Experts of a small language model.
Experts: 32 experts in each of 13 layers, 96 SwiGLU neurons an expert, 2 picks a token, a sigmoid router.
Training: a variant of Muon for the experts, 458M tokens, 3629 steps.
Below are experts of layer 11 (counted from 0) of a mixture-of-experts language model. Rows are named router (the router's row for the expert), gate (a neuron's input weights, with its number), up (a neuron's input weights, with its number), down (a neuron's output weights, with its number) and show model dimensions 0-159. Each number is 128 + 32 x the weight over its row's rms, rounded and kept within 0 to 255.
Before each expert's rows: a language model's description of what the expert responds to. This comes from a sample of Wikipedia text that the model never trained on.

# expert 24
Description: Prepositions and main verbs. Prepositions, conjunctions and main verbs linking clauses in biography prose, such as of, after, during, when, released, into.
router [138 100 130 154 155 118 142 149 138 129 111 117 184 177  91 101 101 118 170 151 141 131 100 139 126 130 126 148 105 149 112 129 163 124 196 143 167 124  15 175 119 143 155  90 112 126 184 130  56 139 166 133 100 101 159 173 119  36  80 133  94 125 163 142 183 158  88 108 150  97 126 147 127 148 100 124 163  82 119 100 138 102 118 107 116  98 168 135 126 159  99 142 100 155 133 100 153 138 148 137 139  73 146  94 116 167 139 170 127 158 134 127 146 160  90 112 155 117  71 156 166 112 150 163 138 162 139  70 147 107 104 170 169 190  96 149 119 176 169 119 158  52 129 116 116 170  89 110 142  93 165 120 145 165 109 108 169 124 150 146]
gate0 [ 99 158 162  65 153 115 145  67 178 142 109 124 135  78  95 162 125 126 120 171 141 157 155  88  84 148  97 182 190 122 118  90 139 159 139 105 111 125 141 167 104 126 153  76  93 132 176 107  99 114  98  92 123  85 137 161 128 155 172 140 150 108 143 103 100 119 112 157 131  58 118 123 150 170 157  59 117 105 107 121 148 140  87 170 101  84 146 102 102  92 170 128 192 162 117 113 105 137 142  62  73 118 147 130 148 145  99 189 125 162  77 135 133  82 106  88 175 168 158 135 128 117  83 121 121 138 117  81 129  88 140  94 184 124  63 125 104 149  80 145  88 129 121  89 110 134 138 124 100 139 146 149 102 132  73 111 143 114 122 131]
up0 [113  57 172 148 217  68  95  85 177  99 103  78 100 150  95 156 126 154 152 106 118 169 140 145  92  93 148 174 155 108 142 103 141  88 101 118 171 171  56 109  95  76  83  67  89  87 111 140 131 133 110 126  63 114 113  85 145 139 122 126 147 162 103 156 124 140 148 130 145  48 135  79 174 171 194 125 161  75 146 145 191 165 133 173  73 133  79 160 121 141 146 169 135 104 129 143 142 122 116 113 147  85 178  98 136 153 130 115 118  69 111  90  86 118  74 111 145 130 145 105 137 151 117 115 137 142 125 167 133 132 147 142 121 148 161 112  91 134 115  94 114 100 111 136 180 175  96 121 138 164 120 165  96 100  75 136  90 104  93 190]
down0 [120 167 138 108 159 119 130 116  96 137 157 188 113 117 108 110 149  90 144 151 126 121 115 129  90 178 125 124 180 125 177 110 150 181 104 167  71 115 134 149 125 162 137 144 113 132 161  70  79 117  89 109 135 162 102 188 168 155  91 177 150  97 167 141 122 116  67 152 166 128 102 187 109 126 140  84 115 108 157 125  69 120 170 124 149 106 119 142 151 115 109 130 100 108  91 187 160 138 144  93 102 103  82  88 137 156 162 117 136 135 165  80 153  60 133 100 101  92 156 105 186 105 117 146 135  75 116 137 124 146 155 120 120 132  61 119 105 120 157 158 111 112 136 110 175  75 140 150  79 151  97 189 137 116 139 106 170 158 136 135]
gate1 [186 105 148 107 135 167 184 159 199 177 113 143 188 122 100  96 117 133 183 191 181 110 196 158 148 117 141 105  89 115 163  99  63 167 194 110 174 152 149 183 124 139 136 153 127 108  73 142 205 182  88 140  72 142  78 136 147 152  70 105 103 175 117 170 114 116 115 153  80 127 147 106 159 151 112  93 124 148 108 121 154 144 140 122 116 126 137 122 184 152 100 142 194 137 175 140 105 168 118 165 131  79 111 116 139 187 163  86 141 122 160 184 118 134 128 106  75 136 128 112 116  99 165 135 186 165 139 112 154 141  63 106  70 152 142 131 123 152  96 140 108 135 142 125 118 177 167 110  94 122  44 118 170 153 108 103 183 150 149 121]
up1 [118 153  99 107 128 118 122 100 103  61 128  75 114 156 126 164 173  69  92 132 101 123 156 172  82 113 132 125 186 131 133 158 155 119 145 151 155  83 202 108  92 136 137 172  64 140 202  51  80 158 176 112  83 131 150 110 149 156 144 120 103  86 122  94 110 138  84  78 174 145 115 109  92 134  79 122 107 106 177 184 103 140 171 114 140 141 154 132 102  76 127 111  85 115 116 110 171  85 120 107 131 154 128 143 111 100 199 161 125  98 131  86 110 146 109 134 200 135  90  77 160 115 108 112 152 149 140 160 107 125 120 151  99 120 164 221 144 127 105  92 164 109 148 160  74 131  97 161 172 127 144 132 138 207 149 141  40 142  92 123]
down1 [120 126 151  88 146 116  98  93 123 143  76 171 149 113 172 188 141 149 151  85 144 128 140  81 142 179 104 184  79 146 130 121 134 117  79 141  72 159 221 101 183 125 139 113 123  87 155 119  87 118 156 130 116  66 167  77 115 127  65  98 106  65 109 120 197 154 103 126 160 143 131 103 120 108 152 182 143 119 125  80 181 103 126  92  94 173  96  64 125 136 133 127 156  90  78 121 175 134 162 125 106 105  93 140 153 126 159 152 137 156 189 133 112 138 167  96  88 106 141 180 133  94 166 145  81  86  58 104 185 104 122 135 151 255 110 143 124 125 151 165 151 104 124 113 132 153 106 118 112 129 153 193 140  83 131 145 128 119  86  93]
gate2 [108 126 150 143 109 107 155 119 147 132 120 194  83 168 146 166 119 102  64 171 162 106 107 131  80 165 135 141 126  83 185 100 151 148 171 161  79 116 155 113 157 101 115 124  82 121 151 133 114 161  90 173  67 102 113 177 160 154 139 174 109 114 115 111 207  73 122 166 113 142 109  96 161 160 139 150 127 151  86  91 118 114 114 148 128  97 139 138 145 105 133 127 116  61 131 141 133 114 126 142 133 138 125  98 134 167 123 122 160  95 131 163 133 154 171 104  96  68  98 123 145 106 139 148 172 104 127 159 105 119 145 156 145 120 166 115  78 171 147 143 107 171 112  95 141  83 125 128 122  67 134  67 138 100 100 144 124 128 132 165]
up2 [145 122  65 128 164 173 125 114  89  94 159 119 127  53  80  87 148 127  76 120 102 175 129 165 129 137 153 163 164 157 101 150 129 151 140 146 101 123  96 147 120 169 138 177 166 105 160  77 116 141 124  71 178 123 153 144 100 124 140  94 145 114 128 155 115 127 145 168 121 115  97 127  94 125 136 135 130 135 131 119 145 136 131 117  69  73  84  85 128 129 168 100 108 211 191  89  78 143 127 137 113 161  86 113  87 163 148 105 165 114 126  53 119 145 129 118 164 154  76 115 122 139 161 125 172 126 148 198 184  66 142 130 106 121 138 158 137 122 152 168 123  75 108 160  97 105 156 154 169 143 171 158 118 199 110  84 166 107  97 183]
down2 [131 162  54 144 144 134 112 173  80 176  69 122 152 137  65 126 117 165 157 113 124 127 107  97  87 115 112 134 136  93  62 176 144 125 121 144 156 144  29 111 133  96 104 151 173 173 155 124 134 165 171 110 172 111 105 139 100 174  85 161  93 157  98 157 110 144 127  95 165 129 165 150 106 102 146 109 109 191 192 121 163 120 113 132 136 134 156 116  94 123 132 126 131 144  98 177 106 153 101 119 117 138 115 140 117 117 123 203 137 145 173  79  93  98  62 178 170 175 165  87 100  93 157  83 101 143 175 116 114  79 108 183 124 129 103 167  84 120 163 174 122  99 148 127 110 134 123  83 173 101 145 105 156 185 150 156 119 123 148  87]
gate3 [123 108 115 182 111 135 104 136 137 177 132  66 139 131 189 120 114 120 149 113 111 155  65 132 132  95 128 113  90 169  81 132 125 125 172 164  83 118 160 126 117  94 167 153 144 102 146 133  78 188  89 196  97 115 101 101 161  48 128 147 150 151  98 155 146 155 122 147 133 103 128 134 164 128 122 143  68 137 128 135 161 141  96  64 132  80 106 211 160 138 178 118 125 174 125  97 135 147 124  64 114  99 106  91 152 117 100 100 146 104 160 162 136  82 143 160 159 129 152  82 144 128 127 146 111 163 131  96 115 152  61 113 155 188  82  85  96 124  74 143 105 100 115 120  88 143 109 112 106  99 128 111 138 133 137 196 108 156  28 135]
up3 [ 97 102 146 139  68 130 149 177 120 155 144 191  62 113 173 179 154 159 139 147 164 184  67  78 158 164 122  90 114 132 163 102  78  92  85 132 134 113 100  98 124 116 201 123 155 117 106 104 144 111 144  89 167 147 165 100 101  99 135 118 152 182 184  88 143  91  97 143 122 122 101 131 111 108 119 126 114 186 128 134 104 111 124 134  99 103 116  97 168 131 148  99 112 118 132 104 109 100 184 124  91  99 207  94 141  80  87 138 163  43  86 124 143 185 123 153 100 127 150 132 190 132 102 164  97 165 140 119 108 114 171 158  72 161  77 105 123 141 109 132 105 190 165 138 111  55 147 117 122 141 110 140 125 170 135 143 176 165 112 107]
down3 [164  68 114 138 176 131 141  36 148  94  82  99 123 132 136  91 112 112 154 108 134 117 181 175 182 156 123 135 151  98 112 105 126 152 121 160 134  77  93 115 100  86 130 113 126 172 140 193 100 142 121 128 100 107 100 115 123 126 108 103 100  77 131 135 181  93 109 135 133 162 116  73 143 116 159 151 136 117 126 171 147  88 131 142  79 122  99  83  54 172  99 129 172 140 117 118  77 135 112 151 104 185  94  93 141  50 167 155 144  76 132  84 142 109 135 113 184 115  91 116  85 191 110 175 119 126 118  89 174 138 114 149 172 252  76 119  93 126  73 163 118 112 104 161 134  92 135 136 172 102 149 100 141  62 119  79 114  90 138 121]
gate4 [138  94 192  64  95 116 133  65 115 140 112 109 104 106 163 127  83 131 143 116 160 123 123 171 180 167 102 129 151 134 145 146 112 227 143 148 104  99 144 129 120 160 165 191 153 119 119 191  80 139  52 151  89 118 109 132 146 116  60  90 112 145 119 134 150 128  85 119 148 158 139 131 124 144 110 160  81 152  83 163  62 140  85 100 208  80  90  83 186 156 143  78 173 129 128 193 127 177  98  70 138 100 164 155 157  77 132 144 141 181 149 130  82 133 135 161 201 139 129 147 120  92 215 118 122  67 173 174 123 154 147 105 122  83  93 105 133 177  89 153 130 126 119 118 113 150 151 132 158  96 119 112 150 112 101 171 101 139 122 178]
up4 [134 136 146 156 131 110  70 112 122 156 103 140 106 133  66 136 174 142 141 139 143 172 167  53 113 119 143 164 131 174 114 125 162  73 119 100 151 144 137 106  88 114  98  71 122 146 126 143 176 126 153 105  91 111 126 106 109 139 170  95 129 112  78 164 129 118 183 140 139 108 101 104 143 102 129 126 131 182  99  92 177  84 149 164 143 199 121 123  84 141  92 191 125  84 137  46 193 101 141 112 162 132 137 152  79 131 106 155 160 125 158 142  96 126 130 133  95 128 126 153 142 110  58 137  91 188 131 110 127 177  98 124  75 147 198 162 124  99 130 140  45  98 126 165  33  55 147 170 155 166  96 140 163 115 122  92 157 119 114  90]
down4 [129 132  86 138 120 104 110 119 149 131 132 145 153  64 105 168 106 162  79 181 168 132 115 110 123 165  71 139 167 112 136 139 117 143 100  94 113 108 119 112 102 155 114 146  79 123 149 157 129 147 127 109 159 114 168  69 112 140 124 183 163  78  93 165 125  71 143 133 124  97 149 133 112 127  92 116 128 130 120 135 142  97  96 161 101 144 135  85 140 178  92 172  96 140 131 114 171 118 162 109 190 149 129 138 132  58 126 103 127 145 115 107 130 136  87 115 175 155 120 188  51 103 112 112  86 104 109 130 164  56 137 111 156 255 124 156 114 184 197  85 126 141 149  73 137 142 111 119 132 125 150 196 160 149 130 118  93 119 120 136]
gate5 [132 115 117 110  68 143 139 225 123 119 143 163 109 105 151  88 129 128 109  69 216  73 157 137 120  90  91 191 125 155 126 134 153  89 178 156 103 117 191  87 126 109 147 120  91 132 145 140  81 133  53 144 108 145 163 173 156 136 183 118  84 103 173  98 174 123  90 128 158 122 120 185 148 139 123 104 100 120 119 124 111 103 159 139 131 172 177 130 129 193 177 131 105 137 135  90 137 126 162 155 123 161  89 111 129 122  93  94 127 162 131 103 151 181 126 119  95 186 121 131 144 128  87 142  67 169 179 229 101 106 141 182 138 119 123 109 154 128 189 133 120 108 119 118 143 104 137 122 110 172 137 114 102 121  96 111 138 157 172 116]
up5 [160 152 176 109 160 122 139 119 136 107 160  99 110 203 204 113 151  94 174 141 142 118 161 180 120 132 161  95 125 102 131  92 143 121  77  95 128 101 143 104 106 147  96  94 143 132 124 144 112 147 120 103 113  74  99 101 126 148 136 108 143 128 159 168 148 137 132 123 141 176 155  86 116 103 135 143 118 133 161 176 174 190  99  99  77 158  43 179 185  95  87 120 152 134 159  91 145 135 108 151 139 172 123 118  87 185 136 103  97 112 134 111 133 120  98 141 135  97 159 129 155  69  94 103 103  99 152 141  97 176 187 137 125 113 150 110 108  88 125 149 147 141 145 181 176 120 101 167 159 109 126 144 148  99 221 109 103  92 179 107]
down5 [150 173 100 151 124  81 105 103 145 114 163 151  65 166 217 105 190 160 125 113 159 172 167  94  60  97 150 185 126 202 130 143 136 112 148 135 165 124 153 143  98 168 137 107 101 111 138 143 123 131  98 130 126  97 117 145  91 168 125 155  91 142 178  89 169 135  88  90 129 153 147 153 132 144 187 130  75 137 136 134 164  83 146  98  75 130  95 174 165 125 129 151 128 125 194  95  80  67 153 153 110 164  80 183 134 152 170 116 137 151  86  74 125 149 150  98  88 161  92 129 179 124  93 118 126 126 110  88 139 149  73  72  97 227 128 137  84 100 138 112 136 107 127  97  98 181 122 130 134 125  93 143 152  62 180 138  80 135 168 144]
gate6 [ 99 111 134  80 131 218 103 216 138 105 210 119 116 177 135 162 113  87 134  80 147 170 163 112 118  85 126  49 111 160 101  97 158 110  49 157  99 130 127 134 188 149 136 131 213 141 139 107 137 156  90 126 128  83 123 173 161  83 134 102 179 104 123 121 199 147 122 129  93 145  82 135 161  95 118 135 209 171 163 126 130 103 140  86 135 102 187 101 142 102 130 168 100 126 101 154 130 143 144 117 151 137 169 127 115 130 141 111 165 151 138 126  82 162 117 125 104 141 113 116 169 150  49 106 133 148 154  74 107 164 102 153 164 118  82  93 159 115  89 144 132 102 157 121  94  76 114 163 139 109 112 130  59 135 154 110 138  79 111 151]
up6 [ 67 108 140 105 118 146  75 154 114 138 129 182 135 103 115 120 158 142  91 135 144  89  94 133 156 121 131  88 105 145  98 143  86 146 117 186  93 196 165 137 135 133 149  97 173 160 149 157 107 138 129 128 151  95 103 141 149  96  80 129 172  98 172 137  97 141 110 103  86 136  91 132  92 165 117 125 102 106 124 186 115 103  84  76  76  89 126 106 120 116 135 154 113 114 165 107 136 187 148  78 109 143 120 127 140 177 119 153 130 106 149 173 121  98  84 167 159 172 130  72 149 144 118 111 119 212  85 105 174 136 137 151 124 125 130 104 187 117 126 108  94 130 130 137  82  82 126 223 101 180 101 133 153 147 142 181  94 125 166 150]
down6 [108 164 122  87 135  99 153 116 130 217  86 117 135 166 108  79 122 103 119 127 129  98 136 104 104 106  97  91 124  96 159 104  99 138 170  70 151 109 152  72 134 140 129 139 143 114  76 181 160 186 154 129 141 170 153 106 108 161 118 154 122 125 203 157 111 137 125 158  96  91 158 136  71 159 163  95 120 104 148 136 130 145 154 158 123 115  99 108 162  96 126  73 177 136 151 119  72 178 136 150 113 108  80 169 102 121  49 126  47 148 150  72  84 125 166 146 190 138 110 159 159  48 129 157  49 122 172  98 155 103 107 116 152 163 149 148 111 135 104 140 123 146  77  73 151 152 195 151 117 133 156  89 122 116 156 103 135 118  95  73]
gate7 [ 98 117 105 182 169  90 131 148  89  83 125 152 178 122  76  37  85 127 140 113 145 126 102 147 112 169 146 148 148 101 167  75 110 170 129 134  73 160 176  90 123 124 142 129 103 133 145 123 145 111 111 115 104 112 128 108 119 128 117  98 153 102 205 125 149 134 173 177 177  99 141 167  97 143 131 129 135 110 136  86 127 174 150 115 125 114  83 121 184 133 172 170 129 128 151 132 112 146 134 112  87 127 183 136 167 148 132  77  70 129 169 139 170 134 129 131 161 141  82 117 119 127 175 151 148 104 106  83  77 137 126 121 113 178 126 135 133 114 162 177  65 157  95 188  60 129 214 112 151 146 166 103 135 154 136 149  46  92 157 116]
up7 [146  87 123 156 105  64 107  75 137  78 171 146 104 132 144 119 113  84 135 114 159  77 102  46 122 141 145  65 118 117 139 185 103  50  98 133  89 131 123 112 198  89 160 124 137 179 105  87  87 114 130 101 154 105 103 119  86  95 139  90  95 120  65  41 118 143  95 135 103 109 102  96  69 140  92 142 148 184  85 158 119 162 149 139 154 136 156 119  99  78  58  91 154 138 134  80 102 123 152 190 128 123 128 140 131 159 149 199 113  82 141  99 113 106 110  96 105 203 127 149 138 109 110 129 126  99 140 101 120 105 162 176 139 103 136 116 102 201 106 141 101 119 140 113 159 111 102 139  70 107 130 108  96 117 125  71 125 124  85 130]
down7 [ 75 181 122  95 103 114 116 108 148 129 171  76 146 115 135 139  94 141  98  60 158  53 138 128 109 139 142 118 180 105  67  92 110 149 138 128 211 108 176 147  91 102 119  85  97  85 119  95  87 114  88 171 208 100 123 132 140 131  93  87  76 163  60 101 206 133 166 179 149 120 117 108 120  91 133 153 168 132 207 134 125  91  73 165 123  84 157  76 140 126 103 148 111 110 139 147 138 150 171  78 185 147 117 172  98  91 154 142 173 194 154 143 127  74 148 162 121 176 138 148  90 141 110 121 125  98 144 156 144 111 158 136 156 128 104 186 201 143 125 155  81  97 102  85 142  79  64 121 160  92 133 161  81 117 142 178 104 150 106 144]
gate8 [176  92 142 136 178  91 122  80 112  86 168 119 122 137 137 126 146  91 115 182 122 106 129 181 103  79  83 157 130 149 175 156 125 162 127  85 175 109  76  75 121 139 173 147 184 123 128 163 113 109 124 128 145 120 120 114 140 129 116 169 167  76 141  70 122 166 167 148 104  88 135 178 123  99  92 123 100 105  80 117 102 114 156 125 111  79 146 145 109 157 156  66 129 139 157  81 134  65 123 129 182  69 113  93 151 148 142 113  68 138 143 115 144 143 123  73 120  73 125 185  95 184 144 145 173  83 121 119 134 131 146 102 151 126 101 115  96 126 193 150 128 150  90 109 176 129 169 102 120 115  99 176 124 114 112  93 197 165 117 104]
up8 [135  67 173 111 166 156 148  91 128 157  83 166 105 124  75 179 101 115 117  80  90 152  56 143 140  66 138 130 116 141 151  85  78 131 171 104  86 119 123  66 143  95 111 178 136 118 143 167 125 138 168 110 147 124 104  95 153 174 126 126 165 115 177 208  57 134 115 143 142 166 127 125  89  99 137 161  83 130  90 135  83 103 144 133  98 108  73 158 130 164 125 169 137 198 145  56 163 130 113 111 116  63 188 113  99 126  80 121 118  79 101 119 159 179 102 128 115 155 148 111 139 125 192 156 205 156 112 189 122 122 141  78  77  98 158  96 117 147 130 156 103 140 151 159 171 125 186 116  83 144 123 105 139  90 104 135 109 137 137 115]
down8 [129 147  65  82 145 136 156 174  99 118 161 137 150 102 200 157 159 143  95 210 151  91 154 105 121 143 164 159 109 153 102 102 115 154 127 102 122  80 120 132  79  95 102 105 161 156 143 110  89 187 141 103  96 159  94 127 153 148  62 145 166 142 152 130 138 146 133 143 190 112 116 124 141 167  97 120 157  51 113  89 113 105 126 111 135 113 155 200 104  96 122 129 150  99 122 147 154  25 159  92 140 118  79 144 141 202 152 117 154 120 158 113 109 118 158  97 139  91 155 163 133  62 123 133 126 121  88 139 128 124 136 129 103 113  54 124 141 108 104 121  93 131  79  94 127 144  44 132 148  99  55 131 133 206 137 181 175 141 161 164]
gate9 [187 104 123  83  97 197 153  58 166 158  98 151 128  90 168 121 150 110 194 139 143 140 128 114 126 107 222 101  98 211 133 122  71  86 154  96  77 128 106 150 122 103 175 111 171 137 116  88 126 162 161 149 114 169 122 174 134  90 123 108 127 111 193 131 103 111 149 110 109 139 119 179  99 124 156 111 122 134 171 119 136 168 125  65 158  99 160 122 102 132 124  77  64 165  98 176  94 136 132 131 110 151 136  66  92 174 108 152 127 145 131 216 115  92  95 111 129 108 104 151 131 124 153  98 155 137 135  45  86 173 155 144 164 181  90 125  94 135 147 125 187 110 146 166  96 120 130 109 116  75 143  95 174 158 112 180 142 117 105 178]
up9 [153 173  96 127 138 179 188  99 100 125  59 148 138 149 137 134 119 157 157 164 100 111 143 144 107  98 168  75 119 132 169  76 177 166 177 143 162 178 108 127 167 102  94  75 184 201 146 179  97 139  93  99 112 142 137 120 147 132  83 102 135 185 183 117  50 120 140  83 129 142  99 179 138 121  65 112 158 125 142 125 111 154 120 138 100 113 138 164  99 111 118 116  98 160 150 193 126 179 103 133 121 101  91  94 110 180  88  72 115  55  75 170 107 146 141 111  97 107 155 136 117 127  90 131 138 163 129 135 111 175 122 130 146 113  90 100 112 167 113 114 142 125  93 106 121 128 148  90 134  67 127 101  93 202 148 113 103 112 101 124]
down9 [105 104 101 136 142 117  95 164  98 123 141 109 173 129  69  80  96  92 154 157  81 122 163 186 123 124  40 131 134 133  66 116 132 119 124 112 109  81  91 144 119 113 162 115 101 112 150 111 123 173 115  97  88 142 120  85 120 108 158 139  96 124  61 133 134 157  79 118 123 152 118 130 114 149 212 145 119 124 111 124 141 119 136  95 145 138 159 129 143 132 138 119 139 177 141  83 163 137 151 153 129 144 139 150 172 115  89 129 132  84 153  63 146 116 104 149 162 121 150 163  95 132  70 169 175 143 115 127 151  85  61 118  94   0  86 124  99  57 133 120 138 104 144 169 148 156 120 180 190 151 133  91 145 137 117 154 146 156 109 132]
gate10 [134 170  77  65 175  83  94 127 108  91 133 148  66 181 167 106 118 183 178 134 110 118  67 207 136 149 160 173 158 141 127 165 135  95 128 129 152 143 113  97 130 163 174 133 114 169 129 159 122  99 130 130 195  94 122 116 139  94 173 131 171 109 129 119  91 189 190  67 132 175 103 126  92 120 157 143  77 153 142 129 140  61  84 168  98 201 142  46 120 109  99 176 101  82 168 131 113 102 144 102 154 111 135 160 101  67 143 159 179 149 159 159 129 164 118 166 139 175 185 170  59 191  77 145 156  86  74 142 160 125 177 123 183 192 192 125 134 167 144 107  80 132 128 133 167 116 113 142 131  93 147 149 103 103 164 114 140  99 110  74]
up10 [151 178  91 102 185 147 106 124 127 133 118 118 143 160 130 143  66 173 161 148 115 117 102 185 118 114 147 104  96 177 125 185 136 112 143 125 114 110 138 128 159 110 137 133 131 200 155 116 138  71 124 137 114  82 124 180 137 138 134 117 116  96 146 190  92 167 187 104 124 158  66 109 123 118 159 148 114 123 128 163 185 105 117  90  86 149 147  83 162 106 184 150 201 127 142 121  59 122  99 113 129 140 102 157 113  44  93 136 125 145 124 164 103 108 173 122 133 157 181 119  19 159 155 126 130  68 161 115 128 135 159 135 141 117 184 135 143 138 157 118 139  91 198 102 141 128 166  85 145 137 104 147 119 104 155 173  82  88 145 102]
down10 [147 134 115 103 130 170 101  68 139 134 113 120  55 196 124 131  82  85  97 111 178 105 117 174 113 103 134 157 131 143 137 155 112 121 177 113 111 100 118  94 133  97 132 130 164 149 143  69 138 133 135  84 206 186 101 153 139 112 156 126 123 187 151 153 136 134  96 112 134 103 193 145 112 137 133  72 131 167 112 200  49 131 164 125 104  96 145  99 120 133 137 145 141 157  79 138 103 130 130  64 215 170 112  94 142  94 125 108 145 102  93 157 201 128 121 141 209  63 157 115 111  96 136 151 137 110 139 129  87 113 182 156 138 205 117  93 187 163 141 104  99  80 132 133 151  87 136 112 164 134 182 121 111 191 103 163 112 132 144 152]
gate11 [118 102 153 188 161 131 122 153 121 126 126 161 134 190 149 171  99 155 184 100 189  42 111 143 137  63 159 171 102 113 100 240 139 119  84 171 180 128 119 174 131 115 110 117 123 150 151 104 136 120  96 202 120 120  88 145 149 113  99 137 120 170 106 101 134 158 109 109 113  75 118 188 107 114 152 140 172 117 132 148  97  82  77  85 161 177 162 145 135 150 170 109 132 159 112 140 104 148 155 156  85 101 166 160 152 123 109 150  95 109 170  85 104 114 111 148 122 135 189 106 156  95 177  70 129 121 115 115 122 163  65 137 125 149 114  91 103 177 148 102  72 147 109  96 118 156  98 133 102 111  97 122 113 112 125 103  77  99  78 121]
up11 [ 84  93 144 126  98  99 106 220 144 102  96 173 100  94 158 146 119 161  76 125  64  74  86 145 106 195 151 118 136 125 143 181 127 133  56 162 170 183 130 189 136 146 129 133 119 136 125  82 134 136  97 178 149 139 100 148 124 152 112 114 111  99 108 162  73 127  93 134 104 143 121 124 120  59 142 169 111 146 124 156  78 129 114  89 151 167 143 130 107 123 168 104 168 100 126 103 151 140 117 100  93 139 141 104  96 133  46 172 105  68 180 116 133  95 148 129  77  98 161 117  93  71 145  75 144  71 139 125 160 164 136 166 190 142  97 154 109 123 156 141 113  92 143 112 168 142 133 136  85 131  68  99 121 118 126 107 106 151 177 128]
down11 [103  79 160 132 163 154 173 120  88 171 122 168 113 146  96 167 124 123  77 125 124 137 112 144  93  54 133 102 162 113 101 160 115 210 108 137 100 130  81 148 150  91 137 135 133 116 120 151 119 163 161 165 147 148 158 107 158  60 107 153 111 118 142 118 150 200 116  44 136 107 121 146 169 136 167  89 134 113 122 130 152 130 159 138 183 163 151 114 139  87 151 126 141 121 104 169 142  93 135 115 108 111 118 134 233 142 158 198 138  84 157 137  71 128 130 143  99  83 189  84 178 108 167 112 143 122 181 134 130 176  71 139  62  89 158 127 164 124 128 121 126 158 132 106 144 162 141 127  89 130  96 171 175 141 103 111 104 132 134  84]
gate12 [180  86 106 131  88  94 118 148 151  90  75 140 138  83 111  85 120 122  97 130 104 143 146 161 160 178  93 102 142 163 144  88 114 118 153 170 131 142 139 112 163 122 147 106 132 104 105 105  99 167 156 114  53 169 129 128 135 163 129 125  95 118 141 158 116 150  95 166 139 109 169  84  39 119 177  99 139 127 143  50 147 153 141 137 160 158  65  79 166  87 180 142 101 149 193 175 100 114  96 136 190  97 133  62 121  87 111 184 114 131 194 197 153 104 102 138 131 114 122  74 107 146 142 149 131 195 157 111 188 121 132 113 111 144 168 167 111 135  87 170 115 105  83 115 109 128  68  95  68 122  95 124 150 176 139 149 148 120 129 162]
up12 [123 111 124 116 127  82  85 191 138  78 108 146 117 150 139 141 121 151 143 105  97 105  66 129 125 161 191  66 124 129 173 170 125  92 106  87 119 167 150 132 146 181 165 140 132  94 103 120  97 113 132 160 120 100  59 102  90 119 132 132  95 135  87  94 111 155 101  98 128  84 104 102 102 130 109 149 152 110 121 137  58 122  88 188 169 207 111 118 151 123 122 129  50 130 115 170 106 139 125 118 150 141 145 160 135 122 146 172 115 141 190 152 112 202 161 177  75 123 102 139  95 133  82 105 120 177 169 141 138 146 104 126  89 154 106  90 166 118 117 130  81 118 146 103 137  71  83 119  94  77 160 179 105 128 152 103 196 105 133 192]
down12 [116 140 145 110 141 151 156 154 101 142 191 108  80 124 144  74 109 150 118 137 165 136 112  89 123 140  88 144 147 148 129  70 150 147  97 178 130  96  85 136  95 206 141 172 110 176 130 160  86 100 119 111 156 154 142 140 121 166 143 127 168 102 135 147 147  74  93 113 175 154 151 103  70 108 147 137 111  93 119 124 183 169 159 153 115 150 126 171  98 105  87  83 139  90 150 117  74  89 149 140 115 118 132 125 125 141 167 165  97  97 125 117 142 119 126 167 201 168  84 124 106 127  82 187 113 172 173 149 122 134 170 180 119 110  95 199 131 113 135 111 119 107 157 100  86 131 129 169 119 122 106  81 133 145 130 108 103  70 184 137]
gate13 [134 163 136 159 136 122 157  97 150 152 142 159 162 151 138 133  47 121 179  85 114  84 109 129 138 171 157 159 145 115 130 115 128 219 149 102 157  91 108 117 111 129 115 149  96 128 122 104 100 146 178 172 156 110 137 109 149 100 165 147  64  91 129 183 119 148  91 127  99  96 170 124 186 118 147 105 169 173 139 114  87 134 135 172 126 152  99 123 125 140 129 139 149 133 156  96 122 103 152 100 147 112 174 135 179 141 208 126 138 213 136  81 157  73  96 114 128  56 143 125 120 117 120 124 152 132 111 157 138 165  98 104 198 109 208 144  90 212 136 126  91  83 126 127  85 149  92 147  91  97  96  97 128 132 150  76 118 113  89  80]
up13 [ 84 102 155  89  81 136 167 110 114 112 149 118 135 170 105  91 189 159  69 199 105 112  86 106 107 147  98 117 102  99 148 146  83 118  96 106 119 127  98 180 120 126 170 139  88 178 222  76 137 153  96 104 140  80 121 147 144 158 114  97 158  74  98 107 116  47 124 224 175 121 151 132  79 126 149 175  92  64  88 190 110  97 119 151 154 112 149 170 110 112 134 148 161 108 117 133 134 122  90 156  51 130 102 168  91 155 129 110 111  98 124 155 124 120 149 131 122 130  96 153 117 138 143 161 148 107  77 114 164 107 136 196 117 208  62 143 130   0 105 106 177 121 105 118 169 121 123 121 173 156 131 156 151  80  91 143  91 128 167 127]
down13 [ 97 123 120 107 114  90  73 102 121 144 158 105  79 137 190 134 137 138 135 120 222 137 149 171  99 157 149 179  76 101 109 117  98 127  74 123 133  75 152 126 156  82  94 130 109 152 135 132 132  92 140 106 139  80 129  69 144 133 140  81 116  90  53 132 170 129 139  88 180 163 104 122 114 137 177 154 170 144 110 121 151 140 100 159  95 180 150 106 157 119 129 117  83 146 115  82 155  73 139 177 111  85 175 151 126 173  93 149 141 138 136 116 148 169 122 152  95 149 109 189 112 124 155 189 171  94 138 127 159 115 110  89 163 218 232 125  96  81 102 115 169 157 147 131 155 100 139 150 165 200 111  90 120 147 162 143  84 149 134  83]